Below are experts of layer 3 (counted from 0) of a mixture-of-experts language model. Rows are named router (the router's row for the expert), gate (a neuron's input weights, with its number), up (a neuron's input weights, with its number), down (a neuron's output weights, with its number) and show model dimensions 0-63. Each number is 128 + 32 x the weight over its row's rms, rounded and kept within 0 to 255. Numbers have three digits each.
After each expert's rows: "comes after" lists some tokens at least twice as common just before its tokens as in all text. This comes from a sample of Wikipedia text that the model never trained on. Tokens count by the router's weight.

# expert 10
router:087152116109126161107117171193112133131130091142146112083137153200139130107070131125151167114156198088181127106139185151171113169090124188155166155199106133138070132159130097092135117149071181
gate5:197132164156103149144126095098140089092131096162103148095074104102152139120112194141059106109165170089102130145087125189148073079104060122142161135173136184166079138137131152171140114126076103
up5:138084123149107120079133058119111135064140041172118148166127138115134126109142095089148120153152103089151128053121157154124134118098130081150092112108162125148127103112208121048097114145082109
down5:159103113116095137134132128070166136121143129182147113092137160128133137065094132093159152096136111118178103095169125120137153102072146140114120127069111119129167136143049075143155155149170112
gate6:201206135096095149100155118113070109117127166087108160145055111162174126140061127061150149100113131165108151157144148108136083078136162136134134110088182121131066111183200156110128155133111137
up6:099129185153151136071135109133092146064090136094153115105166144113144124154107134125145053138168138106132132089149088135094146153161131125120156161119122155151177079041123100127115088111173119
down6:205112168124137154086127117183124118099061107163175167152163089143135150133170064178138171140145093116135196169101071126123117143100116097097196092162134135121097128161167089108164099141136116
comes after: "|", " in", "\n", "9", " on", " from"

# expert 40
router:087160166117104131100116157178131179115074147126159060143122152154155180171152090117176132081109182103154139075086165100116085156119187155138139089138101142154101115198123107082137136130094133
gate0:146102173114090062139139093136091077086102144103068114144117158181153173057122118094153181150085127125115137069106184108149108092165150170161151108094121128113084166132162126139073146124121136
up0:138169179140104114165144146106200112136076112121104135107148100193139174103140096134139146151080182206095147096149080121133115108171130132179154142090104116107113111101106142148100159111205089
down0:147162145185138092208085133089107092137154131119144122156116143074146186142111128106168146097108136176117137130156137113089148144205090169163077188123075126113128105157188112162075147125112160
gate1:147127142111072142115152113128145139173094096068152181130103088174125156141100121209116183145103092143117158152184142155125133135138140109086103154180140144182127115139137175092145148143138145
up1:125129074103153119141135095179151191165116118127098153163127157098170112142153117069056156108203098092111114160090169156074077136167153123153165128152112129108102157177214100142080090092067143
down1:129108091063146092068125158129146143174164084149136169101157119152090050170153097143105152115097054108051114189161163178154147116140138134111101178131114082087108150133103118121102179073146177
comes after: " E", " O", " |", " A", " N", "e"

# expert 32
router:067172080121119150142136122114130132111094084162185103077091124176149155133120141130121179110109204112172111079134111169137075163098145163183163104161121129109096138181113074095143096167068150
gate5:133107080151106119124096120059144136068096084093140142124097138064131147129188125107078126139145216177108136114148089152121085106150135150112170139147131116097094111164116129098151046202134041
up5:107148140109154117109126140170119129178163136148109096122138115219124161111098109150199114123102069098178121093077182150156182134156174117176086137138120146168158158069159175160114175069115199
down5:107165122092098106155151102106106124166202135122073102114172051145111121127023174114131144151095127179150135129137103125160115134097128131141079150174144190117160177135098096147143097192095132
gate6:125130167093127065107173076159114089051076162122128108114103073109121121217116129069192112141122109109145079128136114116111117129140164069118173108060075119121086162134170056130137067126117139
up6:159179145115143074095116178144097175125067102111108146112119121115106169209101116119138147121139077177109152075118129140102127145138162121095165071128135169131102108116168089122108125128140104
down6:190102168116068114071130144149083103129127085141147131170156167139131114074156096092152178094145139112103185106100144105104089171153108142098149108160140137085113106212161137126173160075120138
comes after: " |", ";", ":", " a", " to", " and"

# expert 36
router:071174161105142123141175161126124143127074078148152092103137148127214150166063126139180138137144162082167113139084173173129110166098137139134210114157098165114101130153121129093152085129123170
gate0:099079134171151118169179145136117094115079142176122081131126112132153152123135118091153163135122182194077097130064127080129119137131140168174114095139125128146121167156164150140115105097173111
up0:112099118150096096159174137118120104129070111172111085122139082148152161125107077121163140124137140201107130145055143095189167122127149160157156138118116147127116154157134139146087113074211118
down0:190154126143170080108137087120131161176098133121076154187115152089160155184113050123109110119144192149112100126191122128099159124190131142139130110095162055135111118113140120113110104065115127
gate1:140159118147077103112169117179140186121119165093118120095150100172131130085175063123107113119107108147078143175140125158082070167171092108159213116138155152117112145149115140140131147060110127
up1:146179135146058123124125079119103191101097163089084174129188121137141136121159110131130123155130169146133188120136167152090102146124135202188150088179119127114119071136188117102089136123142132
down1:116163140097124100095094134121163126125172090129146147106166109165082121175200118146105156126172045129101187169161130157132155043124099110104109141127182116128102169171088127099139122055111112
comes after: " (", "-", " \"", "/", "\n", " un"

# expert 1
router:063209107101116146094133139163158159112098131081123140149141092166165178182095118101141142101117157131148134132176134157237078171100157140121164167133126154094148178162176118087196123159142140
gate0:110070163208141131121074136096141094083154153136142158129103098135132100103103059124185146141133161160043097113104127155151122091112118073133124118094139139119089208152151174127119163189139102
up0:084117112140044165065120179093109155107129121129119143165134094128120122144141042143144123126110149114065158107138077188234107049155184113180158159127125093052168136102134162118126087171151164
down0:154132136081085111161128143114124117160129150134088154129075093064145063131136097099104098152161164117085107174125151007108116120129072136150109162122130148162081141087154127151121160116112098
gate1:096134112137131140117161117155215110093093123134134193093178094161132181196117107116141187161102107123123118153128068181106046142132205132140163109132153161106117130161155108092155126099141153
up1:136092119088079119129168069119155125134127147097117108114125173130126101131073106048139099181087132176105139142150112131090096146136137097121146137160118136151128134107167100129123116151148161
down1:137130142077099111076109113144147120125181154139119182095114124102142153183112123140151138175145101125131125151104113127082099154174151102184118163163157141169189090147122161148169132117132149
comes after: " B", "B", "1", " W", " H", "3"

# expert 4
router:093202113110119153131137132164123164138117115113141098147114111172138138095108109153173115115150193073153127134114171148147137187086131150128126163133115132157098159189179107095180100161106171
gate5:162184101123079141084143143073158097150116090107100108161099154032117153149182088080128161128129142145096136188094185150162114110109149131116138105145116153109097117089124105165106124108147051
up5:176135113151121123134118118154138167133118076178085082194126108087109174161159090087117128133071082052063135129129221117150140131148185127139178093120113095170118122089178087127145143127094152
down5:104126108140137152149112143130131096164129107113086147143151109136140168114145116109129140096101092122139131119110196120165130180146116145135133125194151115143101066173121098123155113122145136
gate6:047169146163058110121141102158098177120113165171138159131120161108072114206081127086148141132129134102114141152090125211194162079069178156121137113127094128073139143112111095153172088117126161
up6:173110168151146151065122111135095102149152082096108112115157069177190104154077164127172119126199146171173152178188138138094060057151095123125167091118127172208162038111122122135155075123127143
down6:151139161107137218085107108104163091113118093154127136114103094228099109084059152146132158112133109186155129136103185151156129165144085140104145148168147138124135076154089138114109098125177152
comes after: " ", " the", " (", "CA", " a", " to"

# expert 22
router:092172143124103147074130133143115136114106156155137094132093146146176138166073184093143146120153191061162163143083138142151129159112151143113185183146107157179074091124137088108145129119115160
gate0:111134146131098110158164095136147133119090090162100112107073097163199198051125054058090073110084114156135096106110136145105186116107143098131063163133176144098101158097126138116147104130174116
up0:130147162119105079164148135112129155160075078117094130067101102146133173097114055123117112164139143071158111124149153127158151136125196097187132172111164084089150157095105171102169104146160126
down0:174141125163084083141080119134100121189096127159078098143102172122145142174137069092119127091101144147104087164111109070089187097184121166154093170091099157189106157130140153158110147108124112
gate1:084090096090037158135177121183132125154174142099065119111141130118083117157177138081120170136085157136048165194168137131114057181148209128129126127143143125154045157161153144127181118147168187
up1:101043101114084128137140124130147110103146098138066106136092110127148105165130146101040114178154151133139117163106184123128080182117137204173201159145155158129060113192220175146140105102160186
down1:104131135126176172144075125132114132139148122132092128131160195159095109157150125090096148123141088093173208205137124112119048110134154158100149171096127161186089127110087162147155140078113137
comes after: " ", " Genre", " walk", " Instrument"

# expert 13
router:069143134107117174126135138166119129120136096189113173110127161180178135096095140127144146119159210088188128095149147150180119181096107192155148161187122122156078134148153125104156100139092166
gate5:185209097138098156097148151109125084072108142135149107086107188144131116146115135073148137120147179101170146150108140141114100153094102179149104136159092162117108129119126152127089126142122112
up5:108104108163129118111093129131147162118093130188149147128122119105124127143133098098127122129136134064100115129169168184157123086171177119142068129144177088119130150116165187087124075127081178
down5:178132135077128116041173081141120103106222128134109146110159103139143151101132185134121121114175140117126128088115121183086133159127108079068168060127127097139127184124086094167151116155130152
gate6:093125169143082111168111119163181111097104108120120151128155115139124082098121119169103112145129139160118116138088131203184130128129178126181142164125128105199116112092118127160198033142117113
up6:136154140152122148143134138141118075122102069091139173111179127112129172190124108169138116172177136148144172179078094122080104135144185122093117168097180162110172069084111170149153116085114122
down6:154097172138103114076107124176060135111157135168222140165123140179108105141127047091094117139103094127087139132077118119122175094108143120123056163158106117141151108163091092178160121159120165
comes after: " the", "\n", " |", " The", " and", "|"

# expert 30
router:096188136130107164149191147136195128122132108077150133103134161172176212120134107111178125154113171059135185087120156179159082161101115130122141134158127167108136179130127164082146122133150147
gate0:080117113147088045148164140179141125105151106123097143176143133146176153168130095133174161094127159198112081120078142194137124074132101108128109106111157161160144099178160140141102162144168116
up0:140135162159149168161134163146179155168149108123120089101118082158113142163146063157108142134127147126115154128076140128152144150163197155148145102114109114136171094137160148097178111075176127
down0:131081110112116117089159147144140083072136176159155098129117150143122114152190149128141110160107112129131084087159129145120200105149135127130107138133103103110128125137091161115067076147146078
gate1:133108082159091113138126121143112195133089100093133135107136131183156106123136129136124167096116129133106183157164113104115016128132175130121127114143188142119149125120116114109142151143182115
up1:137108140127116111187183122123067069121117100101104192134145060136141096122111120157152087123183135121118171176095122136179139149169121125115222133137079159185129102173089168085109071099175140
down1:148125189166167150137157127148152102152142144125151180116139181119063156174143110120109054115124070110110103149118117079128140124146146134156142149180124142153105116146113137144082100087095143
comes after: " F", "2", " St", "F", " f", "f"

# expert 63
router:089161111136098173116137168176128164140079047142154127132152115185173183133099176151157145090144144074145136064083154131145079150091146140144115100159102164169087155136140170072175075156110137
gate5:141143105156091129155087139079151085103131129108100142113077161103094116073128132103207136142150107172136146138063154191121094133119137137102125129203116142068039121176122131127119079138150100
up5:103121109093179108117156108171069183080106132131127100148168081167090160139156132153083109119108152130149126068190158084150112152153141103124103080033162135177163166098134165120152161160097174
down5:128103228134141163117154125135117148161169172125205083161142115096136150170103095155130111087126116183113130096196124087141118139096110134151108117140154125159104120180088093152143091205175175
gate6:113143193107076126104115117131099090124077119184082123122160130089119116221162173102157155172147139153142122074100121144153083162138143097116113130131196120086132170152119185125128113095102089
up6:114126129158081154102106134152081136148103083116111133089183116139115133225098170139148123146149210155064151102097082115150029167141174099131159117161199129194144098102162157137133162082077134
down6:173076123131158183110113134154115108108072200137123144117188126085095076089128126180104126131169086117131105115158058118106112098112141089117126171131182142145085154175098160114174192100137153
comes after: " |", "==", "|", "ed", " is", ":"

# expert 2
router:074142079141118140100130180176140142111086110106111135146145109159154158120145130127147190109100165095157114110137145180192093160102158142158150171143128136128139180151135099080216110187123121
gate0:121129169094108185084198169204142116102097186122143172151109106162157132127122111050160113145082121107152099141124112132149184134178114097117092195093179134149160133140111096085175101170112140
up0:106094105192142074104099143109104115138061111110115144111134069144137192119139051130156105119117113138087140155090156145180117090123155132217102055124093112109093098109156173135083083125176120
down0:134166160129098159145118187061109142057170137122167158145132153126092098120081134153078126148150146107120129158101166120183172141095106167136103125108137133109149158115162100124225171146173099
gate1:113137149113100123132163136144142134073143096141108151120180162152165177102109147135104141147053074111133132133128186191154076149177121125127136100157119141154098094145167161128141141095107147
up1:150079109068115161102130149180161136116071170103131124072111132114077135146102108144140153152145149104065123174121147172101098132114134127153148142187137132168134153146158104122134075166120170
down1:054116144072189101095141095157130139084176141097139161149115139165120129121134134160124147076134026118101103161140110093106157087133139078155125142126193073131119091133069115128128152050110117
comes after: " W", " K", "T", " B", "1", "K"

# expert 8
router:090151127133101186140124139188164127118104092183149092119136119184137159122104128128196176101160177111159149150095125151156125209102155161174157154185121174152079137152167135114152106155081170
gate0:158132169147131099159136124161137118116115174112154130138068100083076158135141101110164113090099196176033116119155119104119118107122137141136164100077130118136204138149156176108132186126096106
up0:181112137137052117149110166117099105137124122158118127034153079178165174107146059146198132158061123107124080149121127177202175154091149163110139154143122141135143163156102162089139181111122142
down0:178151126099082148186083159099090117168152157188091126102114133159104124121142112133102129141104155135125146105115175125122129070124068125157167160082117051092101103111125097088079151176116165
gate1:151121110129089161128094070147152182121148107118134144072116077156074130111133111104145101123099100066090149192112131152120145159084121103109133173178111142115151118080129147102135102209143159
up1:080156162068101101130177183148094164143103121169098118189143197126190158160098204149129183119136161117114112149141178065119094163129165131156155130138099114159131095163157078142097098109138132
down1:105139087091137127084160152136141116163142105112114221105155095138145168164112128098170141128169068119105151202096182110130159071124114120165119073133181101148114109152157136163153094071143113
comes after: "1", " the", " and", "Personal", " The", " $"

# expert 55
router:066145169130104160105174153196176138135149070169126145134094096202159137136054090132169182115124172114127119099083129138148081167126126177145151096156111175106067146146185143105127092133085134
gate0:090154194100090038098148114129124105116147107165092117143111169179166181101136160067127140080072158166122169142186111127109167095133108106110113073078147139103110122164143102172109133168102100
up0:153139160122042134163132164074079130133088104159109153103136146119116137151148075145153128180098138141133112144103088070102163140138125097165152150156128135122126192117076156033140123119130121
down0:140156124102119127106140153105089127192159120061110126128099170098136140098107123042071167115100125120127178146138131094138113094156092098111058159064175135121187125159137142107143120139102148
gate1:107151114074115104141111143136134140080166086131132152134082131167085173081128113106094187132140065135088149217160135160081104125148155115144127142135143144129126141169164131101145110083129119
up1:136134157119118095106177075132174156169092070140118167144110086122154136106126106129083150132183113091074161145141162197086117171090095086157150173162115107137135086155173068129144152165166125
down1:150111119068147105109136111130144112148133144114088140094201082127108127133115090115157102166127000122087072154144129136120157157113162148127128132131106135145168129198130133147132196103123169
comes after: ".", ",", " that", " where", " when", " but"

# expert 25
router:116161170112102113110148192155147088136146137080162119084177078168165164148189135131159121114060187064166194100114152165158104127132160124108108178133130123188102160121104177065182116121081140
gate0:122093093089147092166158120193163106068096127119111131177118122165159141066147157105151134163103133149153096141092098121115136119153112121117110143140159102159074161145103132102125114115140141
up0:151098145141091092141142141075100105170154109132127134019131131153147151145172072132168064119134129133136094123130119099162103128139091148220201114107113140144108125126153144145091064114117118
down0:112075165165102098120161144096116100153181092130107177150025120074131159167162130059113156141138175090103177129123077165168140170129117121151143153164139158089108160162185129089110121116128133
gate1:140135114139118121186149100106134120123171143135151197099145155156091163075126108175125152130142080056093188204126171108147121161162139151171081137165123184173097097150131201161122106083141137
up1:119091153084125101068118129185118169129063130155106095172136111102207124140116150118100103165075140157136102092145133133080127077096093121098169135125140087112103110117203102107135133158154179
down1:108096088159120152119146143147130123089118186135155117106080140126089086133139163143106036120119059115104154150132180161124083129132176167137167097188109102121149189187109146124122094118177162
comes after: " c", " C", " p", " f", " Pi", "P"

# expert 60
router:071124166080115147086159137131132114125150095183164143094155112173179128139064160076166130094132164109114129139122164145159091138056127149168136174156095155152089121154151106111144119144117128
gate0:112176128158147133117103137102124115099120135119090099134127154177143144154157146119177139107082131169067145105104129100100105046147181149092089160088134152149144137206179092112106150080144100
up0:190055129077074153145126107126127046139139130107137168106116123150163124112117113162145105156132171099106109122107112175165117176109087129183179117168129089131123138094084162135174142149148128
down0:183140105103065069130102111147092168147109101146109041043106123144153147151172079137179088111112121098163148164147177121150131101123141167143048138108118132126122160107148121178152103117086115
gate1:136154100094095112145203135156134146127123055188147161121133108194144108149135169132094150179070139117074143125142148144117080132145162142097095175127125097112139099141169095119104145168134131
up1:146124115109112123131177110138157144115155055153133125137141115174170095158118154115097150187075168103067121126162176138124094155144130137121141151138118115139166090169184096119084176167167116
down1:123126138116153128102105148104154117125186131078136115124141114141109126119183119116133123075160035164087076160178127130088111130141118155085104133129143118142111150085123150060064103162128169
comes after: " the", " his", ".", " The", ",", " her"

# expert 41
router:087166087109118156120163153152125177079097080100117108079120115159178209171127121114185124139131172116159119134134133171148127176122177187106187168131086150133068142136176128086134131110127149
gate0:139147170138112128195130152116118119121101174098088099127145124143196171029133169095167130112064118164092087117161062152153156063138163122120113120143169141095105141169159139109118140194103187
up0:145155151137114132164115118121110136150129116117083114127136136182184146136088116150139145128139143147104117134117072183244183118157155125168148134124131108076089097094151129129124149159141177
down0:152132126115160139114084109099128115155129165099108146141104120120195118122084093117078132195164150145092105073110121086123129070180065116162130171163124096165131070144116140192099095055161148
gate1:181115072142100110154159160133127115131128103096059126128149166122088129184138100183143141090087103164141119147118094150115146138112082113162129156156170174130131078193159153155072068158165120
up1:124145132139111103156101082086103116131128118181078154135118145147178091118139099120105154110127113092090132132115185161114126098113121169125158123134119154132144123180129136152092091112140175
down1:111045164145098120106113163132100158107164150184084201153085170152132117113120101125079121128115033129098160150165130104133091128103091184142140114132185073138142163172093103136149154057185126
comes after: " (", " \"", "S", "s", "-", "\n"

# expert 57
router:104181097149154155099166165188125127050155136115110151152120090157155168164125145118150143157105170103170140096126179148183117160114156148129111171156102176110119159173119089118211111137120120
gate0:107070136159154069155155180155091121095160094087080121097180056118131144116190137119129068127089128157079118124130188139164144130094167129142091134138146131189141125186176129114083104118123113
up0:114089081110072157184134096138143114115103093185101156112166142181095133127163105141116081152121122119092121136118056150191149091126145120097116117113118085088185114097152110116151095131237121
down0:100122101116102098164077125103158193140167174131072092086094111114101109156144109114091113135134143157114143091104108114063178132150099137191130155079151097072119163097142165178165207128176137
gate1:132160101162152102141128117103148081100138076081127166078138082071136137202163157104080084144114091088107097104165143111099050106164173089072100183091212159162124125134198069073128093136127112
up1:170105165078073116159073167166144163142075115141127177139162152109147154092103072164113191096122180119136172165128142131144149173164145082197134099173089080137146082155136163115113104108188150
down1:101069133098133134163151147122112130148148114150138140136121163192136102182125104169121149093139095108103132150129130115171134133103112202115085102158162080185136184154102119112125110088094157
comes after: " D", "D", "d", "\n", " M", " G"

# expert 56
router:066144134091121174109145126161147100100087128204098144152116123130144189170102179148153113111138164076156177126164153127159070150095111155117149108137122194198110158125155078144163120161085119
gate5:138100086136084072153159103102096136114028134097153181176107125104146112140162120171147121137126126151130114125119144146101104168149119115146116185134140127111100099126145168123102126104103076
up5:114103146112142112069116175198139112126132119072071076129124100095148156132171128117140122138185152099135090104208177181129098089169175161144148108125153154125146143073174123127160155136125190
down5:139152149099167091109144111196128121175150094118116111121185152072136131168197114130176066128108124143140132122131134103144136108065125110171058120165173116120153152127112139136140103154133126
gate6:083156144152090136103134100155064110132114137143098128171138040088095103168118155124142100143108098142120140171126093151131119136134090169088122078094121148091112155139178179111144045183102173
up6:126144106142119158142124140150096145138114123145094138133182078157139126182075142145190099138159136148137186158119080144129147136130153146080182122108158186113139084124212119159091084132166125
down6:208072125106078140126109093123111162120123124131149097146112147180116073109110112118062134161186079134120123151084116145125137129095140154094058144075166098091103139174104112160223129074197198
comes after: "\n", " |", " the", " The", "'", "–"

# expert 53
router:068190115152140125068148179104148110088113176150141151137123114131166145121079158076177121110138170075162131129069170156158127162093114151163134151171129206067101127174098056118194104123125072
gate0:150116162185118105135136173171135097094125151121088118141138131080154140100143131125140103111118123192121077104150115154095108082150182171166157179141082135161117136153127125138066122108180115
up0:132133097111114146117142099130152132130118123126103161166199122143167081151109096069115131125130153171109188117120120069174168108117116129158098084100118121117154128119198198070078109151140172
down0:156112130138223114104093117101115183149174106100087125090131145114191088150127163060140119095100163092134174131136131111146136108124131188139150075062145105090113082143148125157118095111118160
gate1:134140149142125102149145100136149136148163134147136143131125117100135126128148164124159136136044147095168186164152177096131091065118187037093173158197143125172173108113133135121102144116144160
up1:147163179098086138129118091132100144069163052094094174091130124101166090060125119090097149144134141142111103141113134153171143192156117184143169148176148142106194113148171098119081062145145146
down1:094112131104133093127119146146118135157165157121110177135162121129079178131157113079115136138162095065134139158150153096117125125161107112112148123126201121032176145231132066142109099142106158
comes after: "d", "-", "D", " D", "id", " G"

# expert 43
router:084156121108114160123114157173116134136134104144156106089131129167135143095078125135160148094155180086160126121138160130167126175106117196161149166193109125135082119158110112111136102152083176
gate0:110031125148150089116145181070118126082106096096092130100165093125160164109115142099178079142064089154127131092148130124106145079062153121103052096127136166166160204184149175146130151175129145
up0:161101072038091129095168162123098135125109103121097117123113131127114180148100102146161110151106164134174107167202152118145146099160164148106138119126066090145134178183126160113115137090113102
down0:172179098129134107150121152139136156102099125146124160093154147075133127160137099082101116118216124157174108138180178132128046105115099093195139123147152180136139125189127103141124097155129112
gate1:114149174130094112135094177109134196138119053134168224166089085085151135124133134107128128117110199111099171128092157151139131105060115120105140155156155147193147119172164173101158089156162120
up1:178118129135107106172133162091150166135094048115114115138072132115165131163066137152093097183097138149132135096083181159141137163157096112101146111136116179157073072173141120121133105165158139
down1:143159130115092117152137121131137112104112103124107146101125137202099131135152166174120144116147037136121084114093141132161087138138138084126132151103141167109123112109114125121115118130115131
comes after: ".", " of", " in", ")", " and", " as"

# expert 34
router:077126169130149152108115169164134140148074105158144107130136181161184160147053106144215137128146187088157168119104164178126137150071143177132157135183090176154079097163135119100170083110111191
gate5:170139081133102161137150155055136128160081104169175154114126111158161103127109120134109147124140212150148162129145122143127099146098111132095165088177114132138121129129125194079107101147134114
up5:076156151147161054116131100183124129090151115118088090125134126123112151133143093119111095106142056108170086115126180110143152099164158129221112166069133111126119100116166092169111153138087152
down5:127133063135123117142151114178109133122168115144128080123158138086155115094129090113209139169168073136199100107111174180138074127107155158153105139128112151193106123205119113143166099155169143
gate6:078162123163158148055148161173126098106077142158111125152149149107122088139072135098132115147154075114169130149107125159150155170094144114113149058138146136074095147167069132144120142105111107
up6:215139142081119206070100171111126125166103163178101120097110087102175133133099152142137161142123121150123187105100135095068104125104124150080169135120147151123157111132146075160154142115135093
down6:165168078111084125047107174132118053145147168197093164146114129113137100134142121189151096154131081144119164145086068113090112094138112133079127097167094070150122133142081125135177129107084122
comes after: ",", " |", " and", ".", "-", ";"

# expert 42
router:081174150097117141097127139133143180108060160117137071100089115128176177161131135132163154131121169066141115114149134128155084143103194151168136095129068156135118138157124135043166079134095106
gate0:145112128175087098149134148162103078113121099159088120144075119128208125089100109125129120131122137160115074084116113138152091105157133107087090147143163091124138138133149122110158131201141141
up0:106094142121060111118119078164100117154148159131126175114122128133135166173145093081122114122063154093124109158092125137132160094090103092154148113119102078101127100083091156142025126071148089
down0:129168169184120113156093115151114097074104145138146084072108142121089125147180076068094095160129087130100067116162121160133132099148159050108141162122112104131103154173150121148147055131111171
gate1:128127165129141152147158041131142111116115156104080139092140128129065133171147112117131156131152108079112097130148158145079033155144157098143164142110144109147094114220188111099160118095126135
up1:168139102132088130071169168097072179147116093173135151130110131129191144123106088106140214148120152098147142112156136140199194097167100118131213166055108115100097103170106113098095098173102144
down1:126095124110157172193150168127135140188127107102167149105129132185120133093158093127079106093195080114153058171170116071090108112104168112080140175126118088050181155151115118101118127084190158
comes after: " E", "e", " Re", " Le", "E", " Ne"

# expert 49
router:086126124135133172113133164169112111124108111146141123118140138166132165093086116127157160102158201082171124147113178143167109172075111177171164177205115122137063130173137098098135091179082163
gate0:106148130080102033132163226160152132140165135166150178086113132101138200064144067136193088086098125125082125107105130138166099104149102182145073165143101087182148089112167123087121150146085121
up0:048151133122093126090067122063127115123104171153067176162123153154095135186184088121125158173154155117140094169146095142184124161163143089120110149095106136125139169113108131127146165111167143
down0:129095171117088128116131135131133080151124114141149164127142093145148129176153077136192178120127155118129107195139153122196122112215129083144103155101152141138123124157160112055124078106126107
gate1:095175133069081115154172121130124165156109142084116132158136128154114123132095112117125137128126175184111183163034173133161110131112161102080104172154118176140149111140191146119107110170161121
up1:151116108117097144137173145166135122096107170090126146143095174114152081092111085148127085164116126087127121162132143136145123104139112143126154172091118127177142105142165109145099109102141161
down1:137148158034158100140132126150129137196131114092134162094114102126097133142170092118114183196113057119121126142095081092092171133124111140152113178190125135151135081160111158149135066144128143
comes after: " ", " of", ",", ".", " and", " by"

# expert 6
router:077144156108114147123100168191122138121108098169132121085151150191157133114084132127165176101137206083180127113129171149148125159078149165130160172188095131150084126163140087094141117157073164
gate5:117109072091081139116165092072141088109069060150173169158144110129085092134104170157091113108119149128176134107151120098164102107146122169081132137186138170111155135116165175110066136101102140
up5:163132116090149104139114055125098138135107081176130097136154119162108181193115057073136118097156109093165137059155152093152143144171182121165128154079138111137191124129125121062155146195098158
down5:126102062086108112094182032154130097138152068141158117143167115219095158132062127124230141096173098166161136147144134099148128161106145098106118100123122218132132081139113152081128108160165122
gate6:062134072151098152163151070153129100126167131180157169122126114201135147164093147047166150104115136160136145125140132138129119203154167101179132125118095176094120113171093141149131126098104147
up6:143064112151114111090170121129078134167143131120040140099145111094195152175137121145190155143162162178151157190193161141120133153157143108152165158126161177107126097127153155118130107087130105
down6:120140136081117151108084120140107120103199129121125141170053141140133164122113122165092134097139109158159174152096163083155106146155137120200185143173093159165139095120136106079141075135132064
comes after: " ", "|", " in", " (", " from", "–"

# expert 37
router:104171145115085143144141117171134160112117090122167153120080080181180182086117113119134203131167158103184135098131125141156093143085125190124193080146135189130080124140090070124139103162074108
gate5:123126115151138146105165129056135093152059117174143156140116135120066143085184090164104100083163135147086155137104134162155155192101160108167126130101141165116089165132148108080038114137081167
up5:069180099132111098107125141147161172080182059101101077128149113100121128160108117120120155189118136086126123128147138083112099033180074142128118105100130059113133126152162131158167117174143157
down5:066174120100116106150180178115143150091139157147128099124136085060114152160114156145125175157077115143144154141095110130183083122092122087109160067138167182143047148119113108121174076180198185
gate6:096201119164141120093115133138097126142091143144107170154067138157099140172125080085131174124090051148089156087158135140138135168082162164106136104103143137142095140139162140169162066113063150
up6:145150120156115119133095146104065125121048129102081147152143127192133192170078091109125176173133096193128145092139105106151112140089127168126133150105146169123070114093141126164203117125091172
down6:144061156177094129079122125137091181179159132223163147173092159137113088144133090148096132148139077133163113139118142115137126158130141141099129168120147097149113109161166109188132124113196138
comes after: ".", "s", " number", " use", "ation", " List"

# expert 17
router:095125147086055095130158168135164110130092078126143121091098100149164149110132128091201111066058164139110157158110194158186096132101134126163134159132111151114126137109178166142158074123099122
gate0:108117169166111065130131145171140049136144123135087146183109096118103200105147096078120161141123142120153118139107090125148145126086151146150072117135127126118073159117120098071111107155098070
up0:138131136135064144091144122172136098121143140140069175163132107147097208143152096083082139127115136156154141126050134153230197100120141123139136167154143113087100120150144106116108104176166035
down0:113092119129119126189122069122143135112125152131131121155085120056105120127151123087128133152106178159085087120139108097129148066143136109187131153076122105165063123131184188151128078112139138
gate1:151175143097068085098132159185152128110131145156084156125136165145077136210090133121163209148072099123122131194174154109112137107163155116146120149144105115126193104174113098086093123036117100
up1:105106145172133125108172114127117164176110102159085178141109115102155145133111163139071178146180154163147129099165183103119032132126168127179184144144110150078178094136220112109061110151181131
down1:151130075106173122113169125140148130157141161153144132124134158135074125086119162149093119121095095143122139163160144066142149143107164137162145155093162084164159103152117135174090109084117099
comes after: "s", "c", "'", "ac", "na", "is"

# expert 26
router:075167145103099155088141127159120141114066166155158098142085148137166125157106169121186125094148177102141157129072169138138144137102106136131119170150107148168074062137103048089117103124094109
gate0:125124126159172094158181154193095123166114157168106105159127170114155127119132167053103075137090141188074088140129141123152168102103123100141084155113150137147136162119127132088099188154071108
up0:121062134111119113098197118130122131132084093161087101130128154125110140123089119127079134172134141139145097118133138139194135123133099101170080099130080125148089120194142159091098096120125119
down0:140059137149133139134131128173141108197129139127043172103126156126159151151120102125083137159131124153150149137203106078110116137132100160171108126112170166145120185117123162193106117071179140
gate1:139146114103070106174188183118146144128102096030115162088097140150124188184121139160151150172098109141078107164183170164120083147113146155099125130153138148123119152100139126092193107167118131
up1:151107118122179168090106027181113130122141104202152114150178129120149054073123102130112126107147176095169164121122168098126168151154115133180164116111111135131139120182129125179100130083097119
down1:108122146154186150119183129143122078149168142156098123174182119146154174145088143079133150131131089127075112140130095091111089097120143145123121139170115101114114130093136159135125123087107147
comes after: " ", "i", "y", "sky", " I", "Personal"